python train.py --d_shared_expert=0 --n_kv_head=1 --vocab_size=16384 --norm_place="out" --lr=0.00362 --lr_head=0.00939 --train_tokens=245100000 --steps=7480
Below are experts of layer 5 (counted from 0) of a mixture-of-experts language model. Rows are named router (the router's row for the expert), gate (a neuron's input weights, with its number), up (a neuron's input weights, with its number) and show model dimensions 0-95. Each number is 128 + 24 x the weight over its row's rms, rounded and kept within 0 to 255.
After each expert's rows: "comes after" lists some tokens at least twice as common just before its tokens as in all text. This comes from a sample of Wikipedia text that the model never trained on. Tokens count by the router's weight.

# expert 25
router [155 150 161 120 162 114 144 113 114 119 121 139 106  85 121 120 104 106 125  98  72 122 112 135 117  81 157 154 119 147  99 101 116 141 133 164 135 144 148 111  93 156 111 130 145 168 137 166 145 151 154 122 150 128 105  96  70 127 195 168 124 164 147 131 124 140 163 121 152 114 147 119 178 154 133 129 101 155 154 154 114 114 164 154 132 111 113 149 130 108 129 131 143 117  95 118]
gate0 [ 99 177 128  82 120 108 153 110 115 124 155 109 136 160 124 137 104  97 133 125  96 112 146 139 112 148  84 115  49 133 141 110 143 141 152 113 142 101 184 133 126 127 108 164 135 141 137 132 121 164 120  92 124 141  87 138 118  88 189 152 113 124 147 127 118 146 127 133 165 113 192 133 122 143 165 110 111 150 117 142 126 139 118  94 107 112 127 102 161 139 116  98 114 121 133 143]
up0 [127  96 151 166 161  88 142 123  87 154 125 117 110 105 116  93 118 155  90 104 177 135 124 144 123 161 138 163 136 171 116 120  77 132 137 111 104 154 122 146 127 133 149 126 129 127 143 143 152 161 157 113 166  97  85 103 151 124 132 143  97 136 125 110 157 143 153  97 132 108 105 141 147 136 155 151 117 141 102 118 119  86 161 120 177 113  91 163 144 100 108 135 101 112 116  83]
gate1 [102 178 153 131 119  99  98 140 127 156 126 104 117 129 126 128 137 136 142 129 157 124 123 158 147 137  97 156 135 103 104 101 118 160 133 124 147 104 131  99 116 166 111 153 146 179 131 148 166 133 146 158 144 127 135 112 113 142 173 114 131 137 141 156 138 124 165 128 165 136 120 149 118  76 128  91 139 139  91 116 101 121 132  91 154  48 115  99 126 147 137 132 111  92 132  60]
up1 [139  98 134 133 137 141 156 107 128  92 142 149 125 132 123 108  99 113 112 117  88 125 119 124 105 109 141 130 111 165 178 167 120  89 125 115 112 173 143 146 128  77 166 108 131  92 156 124 127 139 119  85 110 136 113 119 150 118  76 156 112 131 119  93 136 150 105 118 120 126 129 111 116 160 137 180 117 123 156 153 142 105 132 155 105 186 114 148 143 106 100 108 125 179 129 186]
comes after: " |", " the", " a", "-", "th", " as"

# expert 72
router [119 111 170 119 147  97 149 115  77 144 143 120 115 103 115 115 121 134 140 114  88 111  92 124  90 139 120 163  95 140  99 101  87 117 135 153 125 154 155 134 127 149 115 173 173 138 157 178 138 161 157  87 136 121 109 114 128 110 154 140  97 130 140 114 143 128 150  99 159 121 176 103 154 154 135 138 123 140 134 133 132  95 166 146 133  94  84 167 158 100 114 153 113 132 103 104]
gate0 [112 138 166 165 141  92  69 117 157 146 170 105  93 118  99  80 143 109 158 101 101 169 120 127 107 127 121 121 164 127 149 105 149 124 130 128 158 110 144 131 113  83 107 156 151 113 153 116 163 133 103 158  93  92 132 125 163 181 107 135 108 112 176 131 116 118 140 143 126 142 135  99 107 107 143 124 124 118 143 119 109 112 171 135 139 106 119 140 101 147  76 148 136 139 155 137]
up0 [137 154 158 178 105  96 112  98 150 140 168 102  96 155  95 100 130 170 155 113 100 149 150 128 115 156 111 102 142 115 151 122 136 125 138 108 151 120 120 141  99 121 115 129 122  98 123 130 109 120 153 152  83  93 119 129 143 159  92 128 108 126 202 131 115 120 115 142 125 150 154 109  96  76 135 132  89 112 137 141 104 145 168 111 104  97 110 155 132 159  97 160 137 117 163 112]
gate1 [162  93 158 119 116 134 132 108  58 164 141 122 114  85  95 140 141  99 106 119 119 177 132 130 124 133 109 170 126 139 119  96  89 114 114 123 180 142 161 155 116  97 149 157 152 120 103 174 156 124 123 120 146 134 119 140 140 133 140 172 147 136 151 106 122 135 148 115 160 124 149  93 151 159 133  69 149 118 101 125 173  99 142 146 115 124 109 135 137 116 114 117 109  97  96 116]
up1 [118 123 149 159 148 103 114 164 166  85 115 148  95 160 115 125 116 206 158 125 112 103 145 112 127 162 167  80 130 106 146 136 101 148 161 135 114 132 108  99 100 142 109 130  92 147 106 120  96 158 154 121 140 125 129 109 100 104 122 124 120 134 141 151 158 128 121 123 111 117 136 189  93 109 123 191 118 138 125 136 120 170 146 117 143 149 137 105 145 155 140 123 110 137 147  92]
comes after: "|", "9", "–", "3", "6", "5"

# expert 75
router [150 135 162 122 148  94 142 139 128 113 161 103 108 112 163 103 110 150 111  86  83 128 100 135 115 101 140 174 122 139 114 109 126 127 170 137 162 146 149 108  94 153  99 128 132 144 157 129 152 163 167 127 136 115 117  81 115 122 166 139  87 165 106  97 182 131 125 107 167 130 143 152 141 123 164 131 108 157  83 170 115 120 165 145 128 100 124 146 155 130 136 120 119 107  99 119]
gate0 [186 125 137 168 106 141 140 136 104  91 115 154 170 120 122 103 119 119 117 114 145 126 119 136 117  88 111 114 102 137 124 167 166  95 147 140  64 143 160 106 171 135 146 101 138 138 121 150 144 113 125 112  69 125  67 185 113 161 133 149 114 135 130 137 135 113 111 126 170 136 107 141  99 125 111 140  82 147 101 101 102 125 145 126 123 110 129 130 110 125 112 132 149 110 136 170]
up0 [ 59 141 141  80 128 109 149 119 149 164 103 140 128  79 131 131 108 134 144 112 118 115 128 134  84 167 148 109 149 108 122 129 116 136 117 107 157 147 121 176 100 136 180 173 121 127 173 126 151 152 138 124 155 122 181 120 149  72 139  99  85 126 124  99 121 163 158 132 139 112 122 110 148 137 147 144 181 118 140 118 105 130  94 124 130 140 121 119 152 120 136 109  99 147 141 139]
gate1 [184 114 147 138 141 149 124 116 142 112 160  60 118 163 116  54 133 135 126 125 101 107 134 128  96 114 154 127 130 129  48 119 148 142 128 135 106 119 129 149 122 136 121 126  97 123 162 129 113 156 179 122 113 119 113 106 158 128 133 145 154 147 136 159 136 116 119 117  92 131 128  87 129 137 124 156 116 137 133 148 116 130 193 187 138 120 143 109 119 120 136 111 129 123 156 161]
up1 [ 70 157 143 120 128  92 124 135 107 170  84 161 120 107 134 170 126 109 156 116 155 127 120 131 131 124 105 127 138 148 167 138 107 113 129 125 149 122 137 118 116  89 147 128 155 140  96 162 129 101  67 118 161 107 122 129  94 112 143 112  91 126 144  82 138 135 133 131 169 114 145 136 158 120 148 137 129 131 149 142 155 113 123  70 148 135  97 180 142 123  86 156 115 132 102  78]
comes after: " the", " a", " The", " and", " an", " with"

# expert 8
router [150 121 182 126 131 114 129 108 118 120 138  98 143 101  95  97  95 135 108 100 104 121 112 157 117 125 143 135  99 159 108 123 117 166 165 142 136 138 130  90  85 139 120 183 175 139 139 150 121 130 159 116 161 119  88 113  92 109 157 157 107 146 128 134 131 136 139 109 144  90 154 136 176 132 165 135  78 138  85 149 109 126 159 151 163 104 105 116 131 112 111 139 112 136  89  99]
gate0 [145 110 143 143 122 103 108 137 115 156 170 104 141 185 125 146 110 151 111 120 133 168 150 177 116 107  88 137 113 112  91 116 114 117 149  88  88 113 118 153 144 115 189 115 108 132 154 123 116 131 115 147 123 151 143 132  84 129 145 137 127 136 106 131 134 186 126 147 112 174 131 108 133 119 136 161 177 131  84 145 154 127  99 121 169 101 115 140 126 148 151 113 144  80 103 109]
up0 [108  92 131 112 134  91 123 157 115 149 181 120 154 175  95 148 111 132 118 128 138 135 144 174 119 170 112 130 104  97  94 133 114 127 147  88  80 100 113 131 121 127 185 122 115 151 124 133 101  99 132 155 126 131 151 140  94 121 117 129 119 126 112 146 113 167 117 146  69 170 121  97 121 128 156 152 175 134  88 116 152 134 103 123 178 112 125 146 128 163 146 112 144 107 140 124]
gate1 [143 135 109 151 100 153 114 116 133 132 136 107 116 147 149 166 146 140 132 117 101 130 102  92 108 114 168 147 113 133  85  85 105 121 105 100 127 109 128 156 131 128 137 138 138 119 133 193 133 152 133 123 147  82 138 153 159 136 117 170 134 161 143 136 165  86 115 109 130 135  73 157 101 156 112 130 135 123 131 123 109 142 161 127 185 181 114 118 122 131 160 160 131  83 100  89]
up1 [129 158 101 133  82 146 100 114 130 135 125  81 125 188 145 172 152 127 129 117 129 163 102 102 131 112 146 163 133 127 104 111 105 137 106  88 137  89 110 152 130 129 148 125 136 105 112 188 131 130 119 123 143  83 150 146 142 143 115 160 140 176 164 140 139 103 119 119 128 137  94 122 108 139 107 140 137 114 123 140 117 149 140 127 175 151 103 104 117 115 166 163 143  70 108  83]
comes after: "1", " ", "9", "2", "3", "8"

# expert 26
router [125 151 153 132 134  94 157 116  94 136 148 135  87 130 114  63 118  96 118  90 105 111 120 160 104  91 176 155 117 168 138 130 115 139 135 156 147 159 164 125 114 137 133 128 135 148 164 158 146 173 164 110 133 131 129 102 128 123 145 120  99 132 127 122 169 119 157 101 143 101 142 153 140 178 178 158 117 169 134 148 114  98 130 132 127 128 100 132 160 114 108 110  89 116 103 103]
gate0 [137 127 158 142 130 107 144 129  90 139 139 129 116 127 117 126 112 144 109 116 122 142 107 157 102 155 111 185  91 115 101 112  87  86 160 104 113 167 153 101  96 156 144 154 140 169 155 161 139 152 172  90 148 135 110  83 139  90 149 148 142 160 142 125 132 100 129 105 166  90 138 153 131 140 134 146 111 112  99 139 123 114 148 134 153  84  92 135 155  98 106 103  95 131 115  97]
up0 [158 119 126 135 163 107 120 144 156  99 120  92 114 119  99 133 144 123  99  81 136 122 119 137 169 131 125  81 136 165 139 104 145 160 145 147 123 110 101 108  87 130 136 132 180  84 126 103 142 150 107 116 126 186 103 158 143 144 152 142 108 117 146 114 118 159 153 122 136 137 139 108 146 108 151 130 132 177 138 136 103 138 136 130  72 158 133 139 142 122 130 174 155 158 117  63]
gate1 [116 138 149 125 170 124 135 164  56 100 128 106  86 117 129 106 110 116 115 129 145 137 153 147 115 123 158 161 156 148 119 120 141 128 136 144 142 125 152 122 113 135 129 127 133 131 139 139 113 139 145 119 114 173 119 117 155 131 149 131 129 123 160 120 136 134 144  98 128 124 107 164 167  89 153 135 124 105 167 108 107  93 163 112 140  52 119 132 141  78  70 167  71 116 145 122]
up1 [ 96 152 110 100 156 144 108 163 101 108  96 102  85 123 154 120 158  97 105 157 157 151 119 101 159 101 141 108 154 117 156 152 172 158 105 143 156 137 132 158 158  99 101 113 114  97 146 114 139 104 103 158 109 146 158 136 138 161 114 101 169  95 136 109 119 152 133 119 102 159 122 103 114  95 113 127 137 150 154 104 148 138 101  98 132 116 116 104 158 139  92 140  91  94 156 149]
comes after: " |", ";", " /", "born", "},", " May"

# expert 31
router [126 147 147 144 137  84 143 104 115 146 115 111  83  93 118 112  82 112 130  88  86 137 126 133  88 130 127 136 115 148 122  94 115 123 165 158 133 155 186 133  94 164 125 153 135 170 141 150 160 172 165 116 134 131 126 105 125 101 170 136  91 170 121 124 151 166 146 117 163  95 139 137 127 132 143 171 125 137 116 155 145 122 174 164 139 113 121 145 148 110 123 105  94 132 127 120]
gate0 [138 106 128 151 111 175 109 152 135 161 181 104 162 128 116  99 188 107 124 155  80 146 107 134 123 109 147 112 113 111 119 119 149  90 105  94  98 115 126 119 134 135 153 127 139 151 176 132 113 108 123  87 121 145 143 112 157 175 133 117 167 139 175 148  84 130 131 114 142 160 182  94 146 136 154 129 147 141 149 141 111 113 116 171 135 136 127  93 108 107 132 128 110 152 133 119]
up0 [133 168 117  93 134  88 142 105 133 101 129 171 104 142 134 152  87 164 131  98 180 123 134 134 103 106 119 152 124 129 154 150 115 136 145 138 164 147 130 111 124 158  76 122 126 112 115 112 129 155 130 181 145  90 115 133  80  92 137 141  94  94 115 111 163 121 140 125 114 104  74 169 130 118 109 121 118 126  95 123 137 118 120  78 160 106 129 158 171 151 114 132 141 101 118 123]
gate1 [116 122 144 115 126 129 122 137 134  86 126 163  91 161 145 103 138 154 131 130 138 168 149 118 128  62 102  93 103 128 138 146  92 108 138 145 119 127 144 163 114 127 165 115 132 160 133 146 116 145 164 111 105 129 118 134 179 122  96 110 123 132 122 122 148 159 118 140 122 107 128 109 135 147 135 171 140 131 181 129 158 122  83 138 110 129 120 138 190 111 139  88 101 102 119  54]
up1 [ 95 116 135 117 115 112 105 136 140  91 118 151  82 154 147  99 133 130 147 124 120 177 121 117 144  70 111 102 133 147 131 174 106 106 124 155 116 150 124 174 108 155 162 117 136 167 114 129 105 134 136 141 103 146 131 129 187 168  97 106 110 135 133 134 148 176 113 135 122  86 111 121 110 132 109 187 149 129 169 118 144 140  95  99  97 145 142 154 158 113 133 126 142 117 130  87]
comes after: " of", " in", " at", " for", " to", " on"

# expert 60
router [113 144 123 136 179  71 149 125  76 117 111 120 110 118 109 102 119 134  98 127 105 132 107 174 105 112 152 158 118 169 126 110 103 135 142 166 147 142 170  99 126 154 130 151 167 134 138 145 129 153 159 110 130 108 132 106 122 101 154 130  90 142 117 116 145 154 141 103 128  87 147 157 160 166 146 151  98 138 119 186 128 113 149 138 147 100  85 141 166 112 126 127  96 140 103 103]
gate0 [ 78 101 120  62 159 132 172 114 165 108 129 138 140 130 137 129 119 118 164 138 143  66 108 106 137 113  83 126 136 122 137 124 125 122 117 135 139 142 121  77 145 186 115 103  92 144 132 109 136 125 113 139 151 176 110  95 121 122 144 119 125 151 112 114  88 142 190 116 128 108 112 139 131  91 133 166 125 124 142 173  91 125 102 126 163 144 127 145 136 144 117 138 153 136 131 163]
up0 [112 142 127 159 172 134  79  83 115 173 150 116 120 136 133 109 141 114 155 114 118 104 104  86 124 144 135 135 126 104 118 130 144 110  98 148 107 169 176 116 142 157  75 112 112 151 136 133  85 116 132 151 148 175 159 120 119 131 141 145 125 132 158 104 114 123 145 123 168 108 107 133 149 102 133 174 129  92 161 100 144 112 146 128  79 125 119 181  94 124  87 132 116 118 125 103]
gate1 [145 110 137 116 162 137 124 152 204  77 101 122 105 149 114 129 131 146 127 122 128 113 139 150  84  81 150  95 126 152 128 134 114 119  98 165 113 128  88  90 130 152 138  98 133 108 121 122 105 167 166 125 126 139 121 112 164  99 175 121 106 124 121 189 127 149 155 103 136 114 171  99  88 123 163 144 145 174 104 141 125 141 113 133 145 147 112 146 133 140 150 135 140 108 140 141]
up1 [145 145 117 126 144 101 118 113 162 101  93 144 122 133 121 116 148 145 132 124 139  61 117 159 101  83 142  95 143 133 131 125 105 149 114 124 116 111  33  83 129 142 138 116 106 126 158 124 131 128 130 140 129 143 132 142  93 128 153 119  78 122 118 186 141 149 117 161 126 118 124 110 139 149 159 167 153 146 133 162 140 122 132 138 168 149 146 158 136 128 116 157 126  68 134 138]
comes after: ":", ";", ",", "-", "\"", " ="

# expert 27
router [123 136 150 145 159  94 158 116  94 103 139 105 119 104  85  79 121 128 110 121 107 119  96 162 123 133 142 119 107 168 113 108 106 153 139 137 127 148 148 116 125 153 133 182 167 117 133 171 157 148 161 109 164 131 113  89 116  84 176 130 122 142 132 116 127 164 154 111 127  94 165 167 170 136 146 123 102 141  95 139 114 109 164 162 145 111 109 153 146 117 100 112  98 126 107 118]
gate0 [208  99 129 107 104  78 122 111  93 115 136 173  98 142 144  44 116  54 138 110 141  79 125 118 121  92 166 137 125 104 108 126 129  92 145 100 126 149 111 143 123 134 126 146  94 151 142 129 111 127 115 116 148 139 133 141 178 127 154 153 132 155 154 140 144 130 134 157 135 107 137 137 152 111 141 130 135 138 124 100 110 128 155 137 149 134 125 131 127 126 149  92 115 128 125 146]
up0 [ 87 174 157 161 162 156 143 160 162 157 163 106 127 101  85 168 127 186 104 111  92 166 143 138  99 158 121 139 101 167 138 137 104 122 131 162 127 137 154 107 101 109 115  96 158 115 101 154 128 152 152 113  94 149 106  98  82 138 135 139 103 129 122 137 135  97 115  89 151 128 136 115 103 137 149 142 105 143 117 154 128 131 136 155 128 110 127 138 114 146 128 166 150 105 160 119]
gate1 [146 129 144 113 152 132 114 105 144 112 110 125 117 151 141  62 112 104 127  94  87  82 137 162  50 104 115 145 131 144 113 115 131 132 121 139 118 184 160 131 102 140 110 108 159 129 149 157 100 169 130 111 125 114 123 122 115 121  94 157  83 162 120 138 147 130 142 117 175 149 115 117 111 147 167 147 137 171 119 146 123 116 145 123 145 121 137 112 127  98 162  84 112 133 105 157]
up1 [199 149 136 115 128 151 105 123 138 127  86 112 113 187 138 105 141 154 128 143 130 104 154 133 116 160 147 102 145 128 113 126 147 124 119 156 124 106 118 165 131 105  81 132 104 138  95 153 144 111 155 150 121 112 117 159  92 140  89 112 147 121 138 166 134 144  56 148 129 163 122 114 133  97 127 127 127 136 132 110 154  98 156 142 124 102 176  79 116 143 135  93  97 130 145 103]
comes after: " in", ",", " September", " January", " March", " December"

# expert 3
router [146 113 146 124 149 104 125 130 130 136 125 107 122 116 104  97  76 134 118  79 113 113 120 160  92 104 165 162 134 155 123 111  98 126 144 154 175 156 126 112 100 135 133 148 119 159 173 158 143 140 159 120 129 112 116 111 128 105 149 151 127 175 135 127 133 119 161 114 145 124 161 146 176 145 188 111 138 145 105 186  90 128 150 150 133 113 103 129 138  88 130 107 100 157  97  99]
gate0 [133 123 130 123 138 123 100 129 145 140 153  68 171 129 121  98 108 148 168  64 110  86 129 138  76 146 114 125 156 154 137 131  91 109 125 140  93 157 134 130 110 147 141 117 139 124 169 131 108 106 101 133 143 115 135 103 105 119 187 127 110 153 159 126 121 140 124 114 109 136  87 161 116 117 177 159 126  98 164 131 112 109 156 120 121 120 135  79 137 131 105 184 135 148 122 136]
up0 [127 137 153 151 155 103 163 121 103 100 143 184 100 130 122 128 114  81  89 149 124 152 101 122 135 114 147 142  97 105 115 118 139 155 138 100 141 135 166 128 122 149 111 150 121 119  66 143 134 155 157 116 162 153 108 137 129 117  81 142 124 140  86 103 153 138 153 131 142 108 166 107 166 139 122 131 125 161  87 112 109 121 134 128 155  98  93 171 169 134 126  98  99  79 121 120]
gate1 [135 132 113 102 117 111 128 129 122 113  66  98 214 132 140 129 122 146 102 111 138 103 104 139  95 132 123 146 138 143 117 154 137 100 110 126 118 121 128 120 131 124  67 157 141 126 152 125 129 145 132 134 182 111 151 139 125 127 136 152 155 155 125  81 112 104 173 115 127 167  75 143  92 155 130 107 143 151  76 132  86 160 137 100 124  95 156 156 136 108 133 133 126 140 125 112]
up1 [165 158 131 127 120 131 144 133 126  88 100 179 167 115 107 141 121 149 108 106 135 114  87 143 111 130  85 131 135 121 126  72 138 126 132 129  75 117 120  78  94 148 130 133 136 164 153 154 142 145 127 131 168 113 175 134 113 151 174 151 149 184  75  85 121 117 133 152 128 141 122 165 122 130 114 136 120 122 103 128 102 143 137 107  92  96 139 143 142 146 129 174 145 132 127 126]
comes after: "-", " ", "\n", ".", " —", " ("

# expert 13
router [146 124 181 123 172  92 157 105  83 120 152 115 128  91 118  86  82 123 100 114 134 115 113 143 112 134 133 168 112 134 104 110 127 141 136 117 154 164 147 131 111 146 124 149 174 155 160 138 168 143 150  87 155 143 116 114 126 114 159 160 107 169 126 107 140 146 149 132 149 135 158 130 154 138 178 131 133 145 122 147 102 106 170 136 139 109  70 160 148 113 121 109  91 127 107 126]
gate0 [166 110 150 128 116 104 140 142 148 169 142 129 119 119 139 140 100 110 133  74 140 114 103 116 144 165 132 158 104 112 125 136 131 133 133 117 181 171 110  98 110 122 123 105 141 154 172 118 160 129 139 139 132  60  82  98 156 130  97 182 153 129 103 123 139 137 173 138  93 140 132 145 138 118 122  76 121 121 103 101 103 113 150 160 126 131 157 105 124 138 162 136 127 137  82 147]
up0 [148  94 148 108 143 131 147 134 139 161 144  96 130 103 161 145 136 106 151 101 152 110 118 114 155 178 120 129 122 104 136 146 149 136 117  99 156 163 109  95 109 103 116 101 177 134 169  87 149 107 137 150 104  81  96 129 152 140  92 167 157 103 106 151 105 134 116 138  82 120 110 138 134 111 120  81 118 116 122  85 138 139 145 147 118 152 134 124  98 154 172 146 139 157  86 153]
gate1 [116 162 112 134 136 153 175 145 115 102 114 152 136 169 125  92  94 164  98 114 132 113  98 159 136  92 149 151 124 138 129 107 124 135 155 140 125 114 134 144  98 172 161  99 115 159  86 124 143 127 127 105 100 161 155  87 142 103 159 125 149 147  98 167 131 101 112 120 142 126 143 139 167 116 132 109  98 115 111 162 113 101 150 163 112 122 183 113 151  83 124  83 100 132 152 131]
up1 [134 128 163 142 144  91 110 129 149 155 152 115 123 136 101 130 137  96 157 118 102 104 156 127 105 134 122 119 105 129 108 141 130  97 111 128  76 162 145 126 130 129 102 180 137  86 154 156 110 162 125 143 156 104  99 136 135 130 137 168  99 135 169  59 166 139 154 102 141 105 136 128  89 166 155 169 128 150 120 130 129 169 101 111 135 135  91 123 113 133 112 163 121 130  91  94]
comes after: "0", "9", "3", "4", "1", "5"

# expert 84
router [132 144 158 150 167 116 140 111  88  99 157 130 102  91  99 102  96 127 112  94 104 118  92 153 102 122 147 145 134 150  95 115  79 139 133 164 135 147 162 130  93 129 127 149 149 117 175 173 136 179 147 124 133 158 107  96 102 124 139 155 132 168 151 131 150 156 148 126 160 114 175 144 145 152 172 144 112 137 150 143 102 116 148 153 130 125  94 111 132 109 132 106  91 133 104 120]
gate0 [139 128 145 118 165 110 181 143  97 155 123 126 112 109  77 118  91 125 133  62  92 127 124 141 118 123 160 146 132 130 100 109  91 117 167 146 168 148 136 136 120 142 130 140 125 124 125 105 145 112 142 121 174  94  56 112 107 117 151 113 101 155 155 125 107 153 112 107 185 157 126 132 108 158 130 147 107 158 119 147 115 124 148 119 145  91 111 160 158 119  99 103 123 128 134 109]
up0 [152 121 108 145 104 166 146 132 140  93  98 150  99 122 120 159 102 147 163  81 125 121 158 105 133 128 128 108 171 149 131 179  94 131 155 144 143 132 138 121 160  88 142 133 119 111 120 121 160 116 102 154 128 106  82 140 110 145 103  91 143  85 148 154 110 106 118 136 124 157  95 137  91 154 108 102 160 132 174  83 102 124 111 125 153 115 131 160 127 158 109 114 134 175 143 154]
gate1 [138 148 141 111 161 138 116  68 109 127 151 137 105 102 151  63 141 119 119 105 161  87 149 143 145 127 118 146 110 102 155 103  79 153 175 140 144 154 141 127 154 111 129 134 132 112 154 149 134 125 135 134 129  95 117 114 150 109 124 113 126 129 157 130 125 163 108 136 146 109 133 118 130 124 138  93  76 110 144 137 118 134 137 127 121 110  88 175 148 177 128 175 136  66  93  97]
up1 [129 120 160 162 108 101 147 140 138 120 106 101 153 160  92 156 132 142 135  91  88 172  72 126  79 138 105 137 113 151  96 131 146 115 107 145 118 149 140 101 110 143  93 144 133 166 100 123 159 146 152 134 110 133 117 120  99 128 151 141  97 132  90 128 160 101 162  88 129 133 135 152 122 150 150 161 183 147 111 137 111 108 138 129 139 110 154  87 148  86 130  86 107 141 152 137]
comes after: "-", "–", "0", "9", ":", "8"

# expert 50
router [118 141 159 135 170  97 168 113 112 149 153 104 111  96 110  97 118 116 106 100  74 111 104 123 133  99 157 175 118 159 136 126 113 136 161 134 142 162 152 123 128 155 127 140 153 162 128 131 152 146 136  88 169 139  95 107 124 117 160 141  77 160 135 104 163 151 144  94 168 124 159 135 135 135 150 126 129 136 133 143  76  97 147 171 113  92 107 155 129 107 136 107 111 117 105 118]
gate0 [128 176 146 146 126 109 150  94 154 168 171 129  86  98 117 137 131 145 103 146 122 111 154 129 129 139 165 133  74  92 134 126 151 135  93 100 110 150  94 169 121 103 120 123 136  96 152 122 133 140 126 157 106 114 156 155 126 155 128 109  86 116 177  82 136  99 167 115 154 126 126 119 126 125 118 130 119 141 175 113 106 112 130 123 152 107 140 170 143 101  94 159 108 134  82 111]
up0 [134  72 115 125 131 142 101 159 141  87  83 125 185 152 156 127  94 124 143 111 122 149 126 119 119 138 109 110 150 143  91 113  98 113 163 132 119 126 161  97 138 153 145 137 109 168 108 121 111 150 145  83 133 166 122 116 160  89 138 153 133 146 104 157 155 160 113 154 125 118 127 135 153 135 136 166  99 103 101 149 121 152 156 126 115 137 100  79 112 166 165  80 131 113 148 128]
gate1 [111 170 163 147 135 108 142 122 113 115 161 115 108 121  93 121 124 135 122 109 124  99 121 146  79 134 118 113  88 123 115  78 124 112 162 161 106 112 133 121  81 118 121 141 153 120 176 177 152 148 157  81 117 142  77 112 113 108 130 146 112 157 154 108 149 143 123  98 156 134 137 133 130 149 164 147 123 148 111 143 147 108 177 141 134 116 112 134 166 100 106  95  84 133  81 123]
up1 [ 96 175 103 131 147 133 130 109 152 137 180 122 129  99 113 183 116 162 133 142 150 117 107 150  93 168 115 145 119 115 159 116 119 140 130 100 139 104 106 170 114 129 134 125 139 141 144 118 131 123 110  97 136 153  88 125 128 155 113 129 145 137  92 113 160 149 128 124 164 173 103 111 149 106 189 104 112 117  74 151 109 119 145 144 144 166 169 150 147 127 136 130 144 104  73 109]
comes after: " |", " the", "|", "W", ";", "E"

# expert 116
router [118 138 144 132 154 105 156 144 104 115 143 126 118 132 108 110 117 138 119  94  97 136  95 153  93 120 138 164 105 140 120 135  91 148 192 151 146 131 150  76  93 131 114 159 155 157 142 131 150 171 119 126 131 115  98  93  97 111 147 144 136 154 126 124 143 144 118  84 194 102 136 163 124 143 162 130 133 131  87 167  95 103 162 159 122 122 126 152 148 103 130 100  92 139 110 113]
gate0 [114 103 114 123 118 146  99 151  94 121  93 137 118 111 137 143 124  91 109 120 100 186 150  88 126  80 105 132 111 100  98 123 105 109 107 110  86 138 120 192 134 166 152 173 128 119  89 116  93 136 127 160 125 151 131 143 196 121 126 166 163 142 164 138 133 104 142 118 140 134 120 174 125 107 116  87 132 143  96 138 149 150  99 128 138 155 125 135 120 112 140 145 137 138 134 113]
up0 [181 170 118 140 128 101 137 116 159 129 167  79 124 131 129 146 120 166 116 122 135  68 130 168 133 169 148 113 126 131 149 119 134 115 130 146 140 125 115  62  93  93 118 110 147 113 165 169 147 131 136  98 105 127 135 115  90 133 162 100 112 128 117 122 133 151 104 109 135 117 162  91 145 155 143 180  98 131 164 146 128 119 179 119 116  79 107 111 119 131 132 133 131 126 116 129]
gate1 [103 127 126  96 119  89 134  93 118 152 102 147 150  85 139 156 145 152 130 154 114 132 112 133 176 126 139 112 132 140 165 112 112 109 195 161 109 101 106 151 119 137 127 148 131  74  94 143 183 157 134 130 161 124 120 111 182 139 107  78 157 119 105 119 145 129 134 115 147 103 126 149 117  82 117 111 141 105 113 173 146 130 132 148 101 100 155 102 115 148 128 144 107 134 103 122]
up1 [133 137 116 128  98 134 122 109 113 148 111 112 143 139 100 139 140 141 141 151 158 110 138 154  74 184 166 165  73 151  84 144 160 129 144 139 126 117  66 113 152 113  99 137 152 124 131 125 138 174 125 119 111 130 128 118  76 124 121 115 120 127 134 106 108 103  94 110 112  75 109 131 177 153 116 147  94 133 164 134 133 137 143 102 130 136 130 147 128 122 119  92 131 100 150 187]
comes after: "\n", ".", "In", " In", " (", " However"

# expert 104
router [153 132 147 131 137  87 148 100 108 119 148 103 125 100 107  99  94 140 118 109 111 119 101 151  86  73 137 159 104 171  92 107 106 152 142 142 155 132 133 110 113 186  97 139 112 125 191 157 128 139 162  99 139 121  90  83 120 125 143 181  95 128 143  99 154 145 128 116 139  85 140 161 135 131 168 118 113 137 124 153 130 103 150 142 141 117 132 134 154 113 125 105 119 108 109 117]
gate0 [ 99 152 136 129 140  94 179 142  84 125  72  98 139 120 133 140  95 117 140  64 122 102  91 152 133 157  99 156 123 126  98  96 107 144 168 126  87 145 131 139 147 149 134 147 127 143 105 147 151 150 160 133 156 136 123 145 162 129 166 141 116 128 143 134 130 142 127  61 179  98 149 139 121 141 140 148 145 146  94 145 135 145 142 137 126 106 125 109 146 125 102 145  77 147 111 111]
up0 [164  91 142 115 170 134 121 126 119  99 166 130 114 117  97 105 106 122 119 133  90 129 134 135 109 123 114 119 146 129 148 124 108 126 131 151 189 146 138 142  84 129 127 133 152 117 151 128 141 139 142 110 156 149 101 112 117  78 121 141 103 121  93 144 157 158 172 135  70 186 158  91 160 147 120 128 101 141 164 151 100  93 146 164 101 129 100 159 145  98 128  90 140 117 115 124]
gate1 [109  84 128 155 134 147 106 120 109  89 105  98  87 128 137 117 131  71 138 117 152  86 150 142 114 112  85 106 141 153 160  92  94 114 119 122 129 140 126 145 146 125 159 133 127 124 141 108 150 118 129 118 178 134  83 139 173 103 107 147 143 129 137 110 139 169 166 120 116 114 187 120 142 129 151 125  66 127 129  91 128 131 147 123 110 157 112 130 149 112 120  81 125 143  84 109]
up1 [ 92  80 105 153 115 147 110 112 127 108 122 118 136 166 152 114 144  77 143 159 147  90 157 120 125  86 100 101 155 153 182  93 136 140 104 115 125 118 104 163 157 151 154 120 135 125 150 122 138  93 109 158 150 126  93 133 180 102 118 146 150 120 154 109 123 174 169 148  95 122 147 143 138 116 116 115  85 106 117 110 131 126 102 109 101 170 137 118 125 151 116  98 111 152 107 122]
comes after: ",", ".", "),", " However", "\",", "\""